config.yaml
hidden_size: 384
d_expert: 32
moe_layers: [1, 2, 3, 4, 5, 6, 7, 8, 9, 10, 11, 12, 13, 14]
router_score: "sigmoid"
routed_scale: 2.83
balance_loss: 0.000776
lr_router: 0.000528
norm: "rmsnorm"
max_steps: 6012
dataset: "wikipedia_en"
Below are experts of layer 7 (counted from 0) of a mixture-of-experts language model. Rows are named router (the router's row for the expert), gate (a neuron's input weights, with its number), up (a neuron's input weights, with its number), down (a neuron's output weights, with its number) and show model dimensions 288-335. Each number is 128 + 24 x the weight over its row's rms, rounded and kept within 0 to 255.
Before each expert's rows: a language model's description of what the expert responds to. This comes from a sample of Wikipedia text that the model never trained on.

# expert 32
What it handles: Capitalized word starts. Capital-letter word beginnings after a space, comma, pipe or list dash, as in K, V, D, with numbers in tables.
router [107 125 131 106 109  96 139 141 136 163  96 161 133  91 143 119 125  83  97  83  87 123 114 108 130 133 113 135 143 116 109 108 156 143 147 106 102 162 103 126 102 104 163 162 143 102 104  92]
gate6 [130 173  79  90 129 170 155 132  99 104 106 139 124 117 109 102 145 126 109 143  95  94 112 159 136 119 116 103 115 127 173 105 178 115  95 102 154 112 125 192  88  78 122 154 153 153 149 123]
up6 [130 132 112 116 119  89 118  89 103 133 112 107 142 122 170 123 112 136 104  99 137 151 128 109 121 160 150 131 177 103 109 102 124 129 127  96 133  97 119 133 119 158 131 155 127 108 118 160]
down6 [127 173 120 145 153 109 129 107 137 101 125 157  84 142 154 101  86 118 136 106 137 133 121 149 109 129 107 127 142  93 118 141 143 114 121 107 128  96 113  98  85 184 135 146 101 131 116 107]
gate7 [136 130 107 110 155  85 120 102 172 172  97 134 167 125 109 106 139  93 117 163  83 115 110 142 158 109 194 108 144 121 125 130 140  90 112  83 158 124  99  92 102 142 152 128 175 116 190 121]
up7 [138 114 162 121 108 177 103 112 150 148 148 184 102 103 149 147 109 100 118  86 123 153 127 124 114 157 125 124 130 154  88 120 140 129 162 133 130 123 125 161 154 143 155 113 160 106 137 145]
down7 [115 145 134  99 130 173 148 182 112 112 126 141 122 122 146 168 133 136 136 112 140 117  82 157 101 123 137  88  98 140  60 139 127 190 119 137 132 101  79 142 114 141 156 139 125 124 114 117]
gate8 [119  85 122 137  93 137 123 154 165 151 131 151  90 135 124 112  81 128 172 134 128 120 128 140 145 159 125 123 103 127 133 130 148 141 157 102 156 139 127 116 150  94 103 145 125  96 149 102]
up8 [123  79 148 165 170 156 140 138 127 117 118 118 159 113 169 154  89 125 113 112 140 150 105 139 108 122 146 137 115 130  98 128 100 113 151 144 135 110 134 125 156 109 144 169 143 137 104 142]
down8 [167 121 115 112 118 120 152 166 133 139 137 125 146 123 126 104 100 130 138 119 107 118 150 174 154  87 137 136 109 129 157 100 112  83 146 100 135 159 133 125 153 142 145 160 146 145 121 133]
gate9 [104 111 146 129 147 114 130 161 138  75  87 143 106 135 153 163 100 135  83  94 117 141 107 122 157 120 143 102 103 121 106 154 154 138 125 127 148  95 113 125 140 131 114 136 168  63  87 134]
up9 [127 129 139 109 153 143 130 129 111 126 110 101 132 127 145 121 117 115  78  95 107 129 134  66 128 145  65 162 126 125 147 139 127 114 137 115 143  92  80 104 144 196  98 168 137 114 143 157]
down9 [142 111 121 138 123 104 178 128 119 100 128 124 125 154 169 116 135  90 141 143  91 120 152 118 163 188 147 141 109 142 139 139  87 113 109 125 159 124 124 191 103 162 130 176 142 158  88 178]
gate10 [137 129 159 134 144 118 139 138 177 126 125 135 101 117 127 100 160 101 133 111 104  96 160  97 140 174 108 147 162 121 115 143 154 124 118 139 125 153 131 124 135  95 139  97 112  97 180 139]
up10 [ 88 129 123 140 120 147 121 156 173 139 132 114 131 154 114 148 142 136 153 140 133 108 116  72 138 116 143 149 107 151 138 151 130 167  68 129 120 150 149 129 146 116 181 161 171 112 180 139]
down10 [133 150 117 125 170 124 184  97 169 106 117 129 147 106 102  96 107  88 120 145 140 147 147 114 112 117 128  97 132 114 135 142 103 134 107 103 120 144 111 119 117 116 110 100 165 116 130 134]
gate11 [143 104 115 135 169  87 174 102 123 152 122 140 111 135  99 109 148 124 110 143 137  99  93  93 118  94  86 150 108 115 151 130 113  83 157 157 126 148 160 122 113 119 140 136 106 116 148 164]
up11 [ 96 156 135 141 150 143 115 103 127 173 106  83 122 118  99 144 130 113 118  92 165 154 110 122  91 126 149 118 103 149 122 106 112 170 138 111 147 155 137 103 180 128 108 112 112 174 136 131]
down11 [ 76 156 123 165 115 104 138 114 113 123 159 118  93 127 108 121 157 128  96 140 145 168 152 130 143 168 142 159 110 140 112  99 153 143  51 131 142 111 151 156  95 118 127  79 127 152 133  99]
gate12 [124 136 115 111 117 110 147 126 139 178 161 117  98 128 178 118 120 109 154 141 148 148 141 133 133  99 116 138 148 112 120 138 146 110 160 138 112 130 109 151 118  83 158 105  96 119 149 132]
up12 [171 163 181 132 145 135 134 123 128 136 153 150 128 125 147 136 140 135 114 125  71 130 129 121 134 135 148 118 123 150 120 196  98 110 160 153 158 129 137 115 124 136 118 184 122 132 116 106]
down12 [145 148 111 136 140 116 126 111 118 132 133 156 141 106 130  81 142 109 149 117 137 140 123 119 182 163 174 101 134 137 111 169 132 131 170 112 110 154 152  94 115  87 138 122 155 100 113 141]

# expert 48
What it handles: Sports season phrasing. Articles, ordinals and words in sports careers and seasons, such as first, second, won the, final, debut, consecutive.
router [ 86  87  98 117 125 101 162  85 135 142 112 169 111  97 147 145 119 107 122 176 140 101 156 148  96 178 109 140 173 115 139 159 174 159 135 147 151 119  92 140 120 154 117 120 129 112 131 162]
gate0 [162 159 147 135 112 139 137 139 115  86 105 149 129 143 164 155 132 102  79 139 121 184 179 107 122 143 143 134 123 142 138 103 144 127  91  87 126 115 129 149 141 117 116 147 130 184 150  96]
up0 [ 82 114 143  94  89 143 104 134 106 147 119 111  96  89 116 139 102 115 150 142 130 181 132 170 128 144 143 114 127 130 144 139 124 120 162 119 121 154 121 165 136 124 124 122 137 103  82 130]
down0 [138 128 131 152  98 149 112 100 151 175 162 131 141 160 150 128  88 113 167 156 115 125 126 109 130 115 117 134 107 141 127 137 113 145 117  89 153 102 101  88 126 110 127 115 105 124 106 105]
gate1 [ 77  80  57 117 139 113  97 127 175 118 145 120 104 124 125 103 158 115  57 117 139  94 118 145 136 139 108 136 123  99 127  90 166 126 114  71 144 130 103 143 121  43 160 138  90 107 134  78]
up1 [143 155 112 137 107 111 160 140 142 165  75 121 148  85 144  90 120 128 101 138 104 156 165 117 163 127 150 112 112 128 128 142 158 179  98 141 171  92 137 142 131 144 108  66 135 162 136 128]
down1 [ 90 113 162 151 142 119 148  56 114 139 102 124 168 145 124  77 101 146 137 125 144  92 149 107  99 106 143 183 133 116 140 123 134 156 158 146 148  91 134 100 119 125 130  76 145  99 121 135]
gate2 [167 138  97 132 135 108 161 130 133 128 189 129 111 136  98 145 126 139 159 128 176 101 135 101 144 105 145 135 110 132 189 156 170 107 142  64 106 135 107 124 107 149 135 195 140 140 145 134]
up2 [119 111 138 146 180 138 133 130 141 115 146 131 137  75 124  88 103 116 119 140 106 121 117 118 115 102  86 107  93 125 147 160 158 140  99 138 138 117 147 138 140 125 164 160  99 104 144 157]
down2 [136 130  98 132 156 116 136  94 142 124 129 123 164 127  97 133 101  96 149 121 168 138  91 119 155 115  81 121  91 104 131 140 111 129 117 116 106 101 149  99 131 116 168  97  98 146 134 164]
gate3 [ 96 143 161 104 194 117 151 123 148 144 106 127 179 141 141 118 150 135 126 125 128  92 104 132 124 173 103 107 161  97 123 157 131 126 150 124 100  86 142 150 113 112 137 116 171 117  99 103]
up3 [138  97 125 140  92 123  92 124 141 143 124 138  94 103 125  92 122 102 109 152 134 146 115 159 134 127 141 109 111 156 152 125 154 100 118 113 124 139  69 147 104 150 117 189 147 125 120 141]
down3 [101 125 134 137 173 145 169 156 152 160 125 121 130 180 120 131  98  85 128 127  97 128 110 114 127 137 138 131 137 137 116 119 101 107 106 127 120 122 144 182 176 118 188 154 120 117  85 100]
gate4 [120 132 119 162 116 141 134 151 111 168 160 136 159 123 133 154 150 112 113 134 113  87 141 159 168 140 121 121 115 132 154 117 121  98 129 123 130 145 110 137 160 128 105 127 133 110 130  99]
up4 [159 128 103 134 133  82 110 120 126  95 123 105 179 141 140 143 159 105 119 142 160 123 135 114 120 155 153 141 168 128 154 142 142 161 141 149 131 157 147 133 128 143 127 126  97 131 132  76]
down4 [135 186 105 110  85 124 154 144 167  96 156 121 145 128 120 152 129 139 133  85  97 125 153 168  57  99 126 121 114 139 124 172 105 120 103 127 113 105 132 100 145 134 118  91 118 153 121 119]
gate5 [132 149  91 110 137 119 122  88 120 111 163 129 133 125 132 121 120 138 138 103 140 111 107 121  54 138 137  88 151 154 145 112 124 155 149 169 120 105 115 139  90 111 137  99 132 145 108  75]
up5 [113 174 133 107 113 131 121 102 131  97  94  67 130 106 105 112 108 127  97 132  93 140  88 127 119 109  92 147 157 125 102 151  96 165 153 162 169 151 162 118 159 158 149  88 101 106 130 105]
down5 [138 145 129 149 132  94 158 165 128 166 140 128 102 151 137  95 100 131 127 101 121 119 110 123 124 144 105 135 138 129 124 119 136 148 119 123 119 119 152 113 114 177 146 163 154 130 115  85]
gate6 [105 110 116 134 128  97 167 130 110 122 142  81 106 149 131 108 122  86 142 123 109 158 151 152 112 126  96 147 159 153 128 133 133 146 140 158 138 161 156 148 108 154 127 137 110 111  95 123]
up6 [144 148 156 140 129 117 113 121 101 139 120 114 117 139 129 140  94 100 130  92 141 142 125  86 127 104 126 115 165 144 119 114  98 117 104 120 167 104 146 119 140 158 138  88 123 112 109 119]
down6 [139 148 134 127 116 107 110  67  95 109  92 109  88 102 147  93 159 100 166 111 136 129 102 177  96 137 137  71 141 166 113 119 144 113  99 164  97 112 126 124 120 125 130 182  77 112 116 132]

# expert 18
What it handles: Capitalized name initials. Single capital letters beginning surnames and place names, often right after a first name or line start, such as C(obb), K(esselaers), M(ar).
router [117 124 149 112 111 146 157 128 165 148  93 157 116  53 167 134  95  87 127  96 123 149 138 111 125 128  42 152 116 126 166 106 154 162 119  99 181  94 123 144 113 104 134 144 147 113 147 115]
gate3 [113 150 144 193 121 136 120 167  71 123 100  94 142 147 144  94  86 115 131 139 140  81 105 134 124 114 101 180 157 124 139 112 126 105 161 121 113 125 109 192 110 153 168 122 125 112 191  90]
up3 [131 145 151 152 139  97 113 140 182 111 157 116 130  81 156 140 131 159 147 110 134 126 147 154  97 114  91 166 127 126 131 136 103 137 134 113 137 157 113 103  93 160 108 160 159 114 155 101]
down3 [167 146 154 175 109 117 188 128 138  72  82 106 139  82 167  88 188 145 131 149 147 100 154 127 126 121 110 148  73 129 117 157 156  99 114 100 118 150 149 172 122 116 165 114 121 102 123 102]
gate4 [112 131 122 107  90 146 129 129 137 156 109 170 127 101 124 124 153 119  95 153 122 119 147  84 135 106 184 109 120 127 137 123 151 111 147  93 141 117 117 147 156 117 134 140 124 151 146  87]
up4 [118 144 144  94 129  98 146 111 171 127  72 141  93 134  90  83  82 173 117 135 170 117 173 142 124 132 136 107 166 112 129 141 133 162 144 123 126 100  99 117 143 142 117 130 143 122 110 133]
down4 [160 143 145  49  92 133 143 112 178 116  91 106 146 146 114 120 109 111 180 161 142 151 128  95 128 164  96 179 114 135 150  88  82 165 125 163 149  98 118 123 208 116  59 167 103 100 109 146]
gate5 [ 95 104 155 134  90 120  99 120 160 135 123 141  77 114 145 113 119  97 173 102 104 118 182 134 162 140 144 154 157 107 136 127 113 112 120 140 165  97 131 116 111 150 105 127 102 120 107 134]
up5 [133 141 109 123  96 105 124 146 155 155 119 144 158 101 123 133 129 114 103 127 119 143 148 124 117 133  95 123 189 160 126  91 147  95 135 125  90 113 149 141  95 138  92 155 134 159 133  86]
down5 [135 140  99 134  84 128 155 137 142 124 104 133 140 125 116 142 129 125 148  66 139 145 104 155 155  92 128  98 126 103 140 170 167 111 127 126 138 163 181 151 147 141 175 114 163 127 151 103]
gate6 [103 135 115 137 155 112 133 164 111 141 121 161 145 139 142 150 109  97 150 112 152 109 132 142 148 137 150 140 100 134 130 104 153 155 127 110 119 119 107 139 142 155 130 106 156 112 122 123]
up6 [141 144 130 139 120 128  79 104  89 137 128 118  90  89 162  84 140 158  91 159 101 116 119 117  94 107 129 105 124 151 120  87 112 159 129 148  97 129  90  95 140 112  85 112 119 117 150 114]
down6 [145 136 119 109 105 154 151 137 114 133  88 110 136 156 163 147 136 123 125 169 107 186 135 134 100 156  89  98 138 109 156  73  67 138 134 107 122 124 109  99 109 102  85 120 105 121 122 118]
gate7 [119 115 104 145 125 169  96 116 159  81 119 136 122 113  78 144 134 124  83 118 112 164 139 140 122 155 133 113 134 128 142 123 123 166 103 119 117  99 110 102  98 124 131 106 137  95 158 106]
up7 [ 94 102 141 117 145 130 160 148 134 123 124 111 106 100 121 103 114 109  96 122 123 105 144 126 121 106 152 145 123 118 120 164 144 127 129  76 105 119 149 158 161 158  97 146 160  80 141 141]
down7 [ 85 119 183 141 149 124  86 104  94 135 130 136 110 130  93 128 139 127 126 150 102 163 106 101 128 131 145 122 130 139 157 135  78 117 129 139 165 110 152 147 133 113 135 209 160 162 121 116]
gate8 [125  94  87  99 178 105 120 103 120 127 109 109 143 167 119 108 168  86 116 172 111  97 155 120 151 167 138 132 126 119  97 136 128 135 140 146 104 124 122 122 115 124 160 131 156 130 129 112]
up8 [140 138 134  92 173 120 104  94 130 161  92 110 103 133 135 163 131 115 103  99 134  95  89  95 134 122 150 151 136 140 110 108 147 162 118 140 114 141  70 120 120 118 110 155 127 123 143 100]
down8 [137 127  89 150 131 108 144  95  95 114 124 152 112  95 130 156 105  97 107 137  89 147 151 107 140 145 118 112 119  78 122 132 102 138 121 154 159 125 103 107 141 146  46 128 134 107 134 129]
gate9 [129 100 192 115 123 104 125 101 138 127  76 156 102 168 124 110 142  89 156 173 171 130 131 138 164 131 158 181 130 167 131 104 106 144 154  79 156 119 141 115 105 104  95 187 114 114  92 133]
up9 [112 136 124 114 141 111  92 112 153  88 122 171 144 130 158 105  99 170 147  99 125 117 110 110 100 117 137  98 141 108 153  91 128 139 146 119 155 122 157 149  98 134 124 118 137 133  81 109]
down9 [135 158 139 121  93 121 123 107 145 160 131 154 134 134 139 157 111  73 165 119 119 125 140 174 156 123 100 147 117 134 158 140 143 145  89 147 157 114 119 115 153 101 155 111  83  96 179 126]

# expert 10
What it handles: Nouns after articles. Content nouns and phrases right after the, a or in the, such as peace, between the, water, health, end of the.
router [109 138 127 146 130 175 140 108 103 116  92 125 148  83 164 137 152 107 120 108 119 104 129 134  90 150 103 149 113 114 124  99 197 152 124 102 145 151 146 163 172 115 141 148 170  91 124 134]
gate3 [145 141 165 120  91  90 154 100  92  99 130  99 175 132 145 106 150 144 166 146 167 147 142 110 146 144 137 127 181 124  98 129 143 105 124  97 132 124  98 139 126 125 156 154 119 152  84 111]
up3 [110 149  99 127  96 176 141  85 116 137 155  84 120 146 122 145 131 129 118 133  68 123 147 162 149 160 138  98 124 153 135 147 141 128  67 166 129 148 125 124 114 128 131 128 105 125 150 127]
down3 [131 126 130 136 124 144 129 172 101 133 114 163 106 158 159 110 155 114 163 115  98 160 147 159 126  71  97 128 126  86  98 157 157 154  80 106 112 113 112 106 117 118 121 107 130 187 144 138]
gate4 [140  88 125 104 109 126 134 113 122  97 107 115  71  83  82 161 140 113 118 133 111 115 103 123 108 167 171 105  77 124 171 140 151 126 133 122 121 138 111 148  96 114 138 100 191 123 128 164]
up4 [126 155 127 129 113 129  94 123 215 134 160 120 152 141 165 105 132 109 132 124 152 125 126 146 176  94 131  98  89 147 157 106 136 113 109 110 114 157 145 100 120 134 140 165 130 132 101 146]
down4 [ 99  82 142 132 128  98 125 103 158 159 160 126 135 102  98  86 102 145 185 115 159 129 160 146 170 119 160 157 146 105 116 154 146  90 129 160 136  70 113  92 163 127 138 119 149  95 120 180]
gate5 [103 141  93 143 123 105 195 107 165 182 104 184 102 128 127 133 131  91 133 129 152 153 151 119  99 155 135 114 130 154 129 109 119 115 152 153 165 154 162 150 100 152 138 117 163 131 103 125]
up5 [127 175 107 144 123 125 156 134 153 143 129 123 130 132 123 132 138 147 123 113  92  84 129 132  92 140 119  99 115  83 200 116 139 167 153 174 136 142 140 177 164 111 140 139 155 157 114 108]
down5 [122 145 125 156 121  89 163 105 138  94 171 106 118 114 121 100 172 153 124 137 110  94  94 106 126 138 145 131 112 128 138 113 124 123 115 102 118 174 151 129 170 131 139 134 142 131 138  97]
gate6 [109 113  80 114  95 121 102 130 123 116 135 148 129 159 111 143 133 151 134 146 134  66 112 131 131 142 113 116 114 101 112 154 115 115 144 115  96 136 131 120 117 121 160 126  59 138 111 153]
up6 [195 153  95 139 143 107 124 115 118 144 161 139 132 120 130 136 147 123 151 159 135  74 126 119 129 110 125 148 146  88 152 145 114 121 154 165  89 155 107  99 206 161 120 138 158 103 121 130]
down6 [ 95 156 151 108 112 125 134 124 123 161  83 158  82 144 142 143 100 156  91 118 110 114 161 125 103  91 120 107 136 126 154 145 128 110 155 126 165 163  91 101 161 148 123 103 160 121 136 167]
gate7 [104 155 108 167 120 160 118 163 136 158 100 151 105  79 159 110 125 105 143 146 130 143 141  88 150 125 155 111 130 142 135 153 137 146 128 151 119 128 116 148 136 144 118 115 102 120  87  85]
up7 [ 99 104 113 126 117 151 168 123 121 125 135 147 145 101 154 138 141  86 120 125 115 142 111 126 131 168 138 163 151 119 128 146  95 170  99 170 186 168  92 124 147 132 131 115 163 162 117 139]
down7 [188 136 126 142  97 137 132 109 131 158 124 165 158 172 163 172 139 148 149 144 134  88 120  90 121 175 129 149 135 157 103  87 167 137  90 153 180 152 104 139 158 146 138 134 182  71 127 127]
gate8 [165 105 164 168  83 133 139 110 128 121 136 111 110  89 149 119 109 168 128 173 142 116 117 103 111 145  91 120 132 116 102 129 128 130 134 121 136 142 148 153 160 153 136 142  79 154 106 148]
up8 [138  95 124 149 133  79 109 144 173 113 149 114 125 164  98 152 115  88 124 146 129 150 133 157 114 131 109 112 153 165 152 109 119 103 152  75 172 155 118 161 147  59 115 132 118 140 142 155]
down8 [137 140 116 130 104 135 151 107 130 114 158  97 135 115 102 138 145 175 139 180 120 100 115 132 142 142  88 152 135 110 126 166 104 168 125 133 103 164 125 114  93 120 128  82 124 122 143 154]
gate9 [125 131 120 156 154 129 141 149 141 137  83 148 148 172 121 112 156 117 129 128 136 126 138 122 119  98 117 137 133 141 168 135 148 178  99 117 133 120 158 178 123 117  90  87 134 159 114  94]
up9 [133 110 160 136 115 138 135 115 142 125 109 158 148 148 101 102 116 159 124 104 140 177 164 123 171 142 120 105 124 152 174  68 129 122 144 122 146 106 121 115 118 153  99 108 135  92  68 130]
down9 [126 156 199 158 149  97 146  98 125 154  94 156  68 116  74  96 140 147 119 139 111 172 127 115 126 147 128 116 112 119 128 132 124 105 129 144 170 119 107  94 107 121 139 101 121 139 103 112]

# expert 34
What it handles: Capitalized name starts. Capital initial letters and the first piece of proper names or words, often after of or in, such as South Sum-, T-ap-, H-ub-.
router [ 84 147 153 192 150 178 159 161 150 144 111 124 144  67 149 103 156 100 145 126 135 142 168 112  85 144 123 146 117 143 158 152 124 134 106 110 125 127 132 112 133 135 150 129 166 155 145 127]
gate3 [ 83 152 167 142 136 142 148 159 116 149 129 168 124 108 136 120 120  75  92 165 127 126 108 101 117  97 101 125 156 104 129 187 132 133 112 176 139 119 166 194  96 120 147 128 102 139 140 129]
up3 [140 106 154 128 140 139 110 151 138 120 130 118 109  96 164 132  85 137 134 158 119  91 109 158 139 157 164 159 123 101 175 152 134  78 125 146 142 158 165 156 117  96 122 137 137 131 129 117]
down3 [138 141 135 163 114 147 125 138  53 137 137 131 133 157 121 106 124  89 151 120 138 111 124 141  78 144  75 116 136 141 155 140 112 107 158 171 130 148 104 151 100 112 138 141 122 148 153 118]
gate4 [135  85 151 118 144 140 159 133 157 109 141 133 125 126 154 153 108 119 106 137 117 108 155 104 154 106 165 140 141 105 140 140 136 102 145 155 179 102 117 145 146 142  97 174 114 157  93 130]
up4 [142 116 142 115 119 108  89 128 138 126  95 139 128 109 133 141 109 125 132 170 114  94 108 135 134 126 138 154 131  86 114 180 126 117 179 102 165 153 167 151  99  81 106 151 119 123 147  68]
down4 [177 140 119 116 123 138 118 107 139 164 116 107 117 121 160  90 130 126 102  90 148 121 103 111 139  94 131 127  95 125 125 101 142 124 178 122 132 127 126 155 168 113 155 126 133 103 130 106]
gate5 [157 138 121 122 103 136  97 139 150 167 137 154 151 111 135 120 140 106 135 176  95  63 192 162 125 103  91 153 155 141 145 124 150 129 113 183 120 108 134 151 126 149 128  88  73 151 127 160]
up5 [125 144 143 125 130 125 139 144 140 110  98 122 115 168 139 137 146 157 125 129 143 130 154 118 114 116 161  88 121 138 165 133 104 110  92 126 135 153 131 144 121 146 113 140  65 125 124 166]
down5 [138 196  95 104 156 104 112 121 114 113 145 180 117 182 147 143  94 134 129  99 150 140 136  81 145 122 151 160 130 147 115 100 145 113 125 132 124 151 135 158 139 128 153 135 119 164 128 154]
gate6 [129 107 146 105 137 145 132  78 144 156 134 121 147  99 149 143 144 101 168 111 123 122 161 138  95 149  96 145 132 148 132 143  86 142 102 124 129 179 138 150 154 124 134 155 146 148 106 114]
up6 [125 153 147 130 142 132 109  96 117 124 105 125 128 145 130 140 141 130 154 179  97 132 107 116 131 162 110  89 103 104 125 126 168 107  89 125 118 140 121 107 106 150  95 108 110 149 156 117]
down6 [134 128  98 126 129  76 132 142 158 171 159  95 115 133 132 163 137  90 152 130 143 129 102 133  92 165 147  88 130 136 116  93 100 163  74 167 118 104 126 115 131 155 127 117 120 120 107 111]
gate7 [177 156 122  97 132 127 187 160 110  99 136 174 153 106 146 114 149 108 160 187 118 130 110 146 117 174 133 141 158 191 122  97 119 118 129 130 149  83 110 117 128  88 137 110  84 141 118  90]
up7 [ 95  77 142 150 144 140 108 146 104 143 117  96 127 100 131 132 109 132 133  97 115 103 141 116 166 123 105 133 136 112  90 126 141 145 142 121 118 149 167  99 109 107 146 142 141  79 115 143]
down7 [140 124 186 151 147 121 130 131 145  86 162  88  88 122 124  96 112  85 134  85 105 151 132 106 188  93 145 125 131  84 115  84 108 169 116 131 132 129 107  66 140  98 116 129 166  90 127 125]
gate8 [167 118 106 109 123 112 116 125 147 135 118 135 168 125 154 118 130 110 110 138 121 146 189 132  99 136 157  95  86 128 151 116 130 162  87 123 121 148 163 148 144 142 155 158 121 136 126 118]
up8 [145 126 143 156 135 140 138 119 134  94  99 118 148 129  93  95 162 113 145 176 129 118  96 111 132  95 119 147 119 136 120 139 169 126 160 102  87 120 137 135  87 158 126 151 118 154 140 107]
down8 [107 102 111 127 100 116 111 126 116 117  96 134 108 128 113 128 117 125 135 139 109 109  82 176 123 120 160 115 128  98  98 149 125 196 142 132 101 144 119 133 108 123 185 109  95 155 130 135]
gate9 [120 174  86 151  64  75 118 121 135 127 124 129  64 140 116 125 128 157 123 144 132 161 137  73 142 122  89  60 166 123  97 148 160 128 156 136 115 147 132 122 108 126 121 119 107 128 109 105]
up9 [139 116 111 119 109 152 144  73 128 152 155 118 136 163 123 127 121  91 128 173  94 121 149 124 153 126 142 117 130 145 173 151 127 123  96 139  82 149  92 146 130 117  86 128 117 131  88  74]
down9 [116 152 152 113 164 145 125 184 121 136 130 146 125 100 103 135 140 165 123  93 108 119 146 112 165 136 142 136 127 137 133 141 146 179 158 114 138 117 142 131  82 138 110  94 142 138 113 162]

# expert 57
What it handles: Spaces and separators. Bare spaces, pipes, dashes, semicolons and short prepositions such as in and with, placed before numbers in tables and lists.
router [122 133 169 131 125 125  80 135 174 110 149 105 130 102 166 137 128 140 171 143 128 158 115 118 137 148 118 117 119 142 155  96 118 126 180 138 160 141 108 159 104 140 144 161 159  75 109 131]
gate0 [118  72  89  94 133 121  99 154 143 114 109 107 111 127  97 133 137 117 139 126 179 137 147 128 110 131 139 136 140 177 144 134 153 162 133 116 127 132 115 123 132 101 117 116 112 162 142 125]
up0 [137  99 169 116 155 106 105  84 133 103  96 142 158 185 108  88 132 157 130 120  88 117  75 179 139 124 169 108 110  99 124 154  93 186 117 115 118 127 104 126 121 138 122 106 172 116  97 105]
down0 [107 195 160 150 107 136 117 167 124 129  92 155 109 141 107 171 139 146 140 114 131 150 106  99 112 124 142 122 113 176 131 122 122 146 160 141  90 146 151 144 148 155  96 106 136 117 157 111]
gate1 [118 114 108  87 162 115 176 154 164  99 120 144 155 132 130 121  92 128 172 150 159 150 103 180 135  99 140 136  84 122 105 180 108 138 137 119 128 121 151 127 104 116  88 143  77  92  95 173]
up1 [119 170 131 150 104 180 104 100 125  91 147 148 160 125  97 110 151 148 129 149 148 114 131 156 165 124 109 152  97 165 121 140 164 190 101 164 124 121 118 197  96 149 138 109 154 144 112  90]
down1 [126 102 126 134 107 122 189 133 130 115 132 140 114 157 142 107 146 140  68 146 123 172  93  94 143 112 122 119 153  94 129 119 129 148 127 122 103 135 152 151  99 124  85 149  89  91 134 120]
gate2 [111 122 108 114 143 112 105 110 114 160 107 143 114 117 110 142 122 132 151 134  93 120 113 125 135 118 159 168 112 139 182 138 120 103 150 126 112 133 132 123 183 116 117 127  90 147 128 162]
up2 [158  99 144 126  98 121 135  83 125 135  59 156 132 125 159 142 154 129 133 111 150 158 118  87 133 155 156 142  87 143 171 104 144  96 147 135 132 146 140 109 132 102 123 138 119  97  83 126]
down2 [ 90 111 155 135 103  80 107 149 157 134 116 171  90 118 121 125 111 143 114 132 121 141 100 163 141 123 122 161 129 125 163 145 119 140 201 128 150 110 120 146 134 115 137 142 138 104 128 134]
gate3 [122  96 114 152 154 164 136 112 144  73 150 100 111 133 143 128 144 140 114 115 156 124 175  93 154 167 111 149 202 104 171 112 133 158 177 127 125 134  99 180 138 152 130 105 180 111 150 119]
up3 [ 74 152  85 145 119 152 152 143 130  91 110 130 119 166 145 143 101 167 160 132 154 143 136 152 100 124 154 125 117 123 122 148 119 127 106 147 106 143 126 107 135 140 133 119 110 181  83 117]
down3 [ 78 127 125 145 144 117 142 139 123 144 114 116 138 120 147 107 119 162 114 113 147  93 116 114  87 136 131 127 123 133 128 103 126 139 144 135  80  91 153  75  96 104 112 101 109 152 120 121]
gate4 [166 153 157  98 167 152 151 130 147 161  94 118 128  79 170 172 105 146 121 116  99 100 168 111 156 150  67 146 129 118 140 114 136 115 141 149 132 132 125 136 100 136 132 107 115  91 135  76]
up4 [149 137 116 111 111 172 129  71 103 123 118 128  78 132 142 130 131  93 120 118 154 124 115 166  74 148 133 153  86 140  98 146  94 145 120 142  97 137 109 151 168 157 146 151 130 107 136 114]
down4 [152  98 132 138 141  90 122 101 100 189 134 151  86 117  60 120 127 159 144 123 175 118 113 158 162 169 124 131 126 156  86 122 123 164 121 137 149 147 149 114 125  95 146 104  84 125  98  90]
gate5 [143 152 115 168 151 110  81  87 152 100  98 111 149 152 113 113 110 113 194 145 119 155 102 145 187 101 121 122 103 143 139 154 116 123 149 143 112 170 118 130 136 106 128 110 147 115 127 166]
up5 [139 169  95 117 136 160 136 117 106 156 130 133 113 145 124 141 112 107 112 150 146  98 145 146 142  74  93 109 143 166  95 178 114 106 151 124  95 119 144 178 136 171  92 151 147 101 125 124]
down5 [149 145 131 164  92 145 112 129 106 124 109 141 145 104 113 132 130 133 121 133 114 147 129 155 109 108 166 110 127 139 149 161 121 143  93 131  83 112 115 168 150 135  92 130 108 117 137 154]
gate6 [102 119 120 184 105  84 114 139 144 162 130 142 144 112 130 120 127 139 154 145 117 168 109 119 143 109 125 144 155 114 147 151  92 102 152 130 116 135 133 133 140 129 101 117  94 106 146  95]
up6 [117 161 164  93 140 124 127 148 114 125 108 136 121 133 149 157 125 124 137 124  98  89  81 126 151  96 102 133  80 122 154 114 172 127 146  99 165 117 147 133 133 138 142 121 129 152 103 176]
down6 [105 137 173 151 104 146  97 120 127 142 130 152  81 137 120 145 118  79 144 158 143 121 125 167 101 139 122 101 148 140 108 157 149 152 115 102 118  91 165 136 124  89  99 110 114 120 139 168]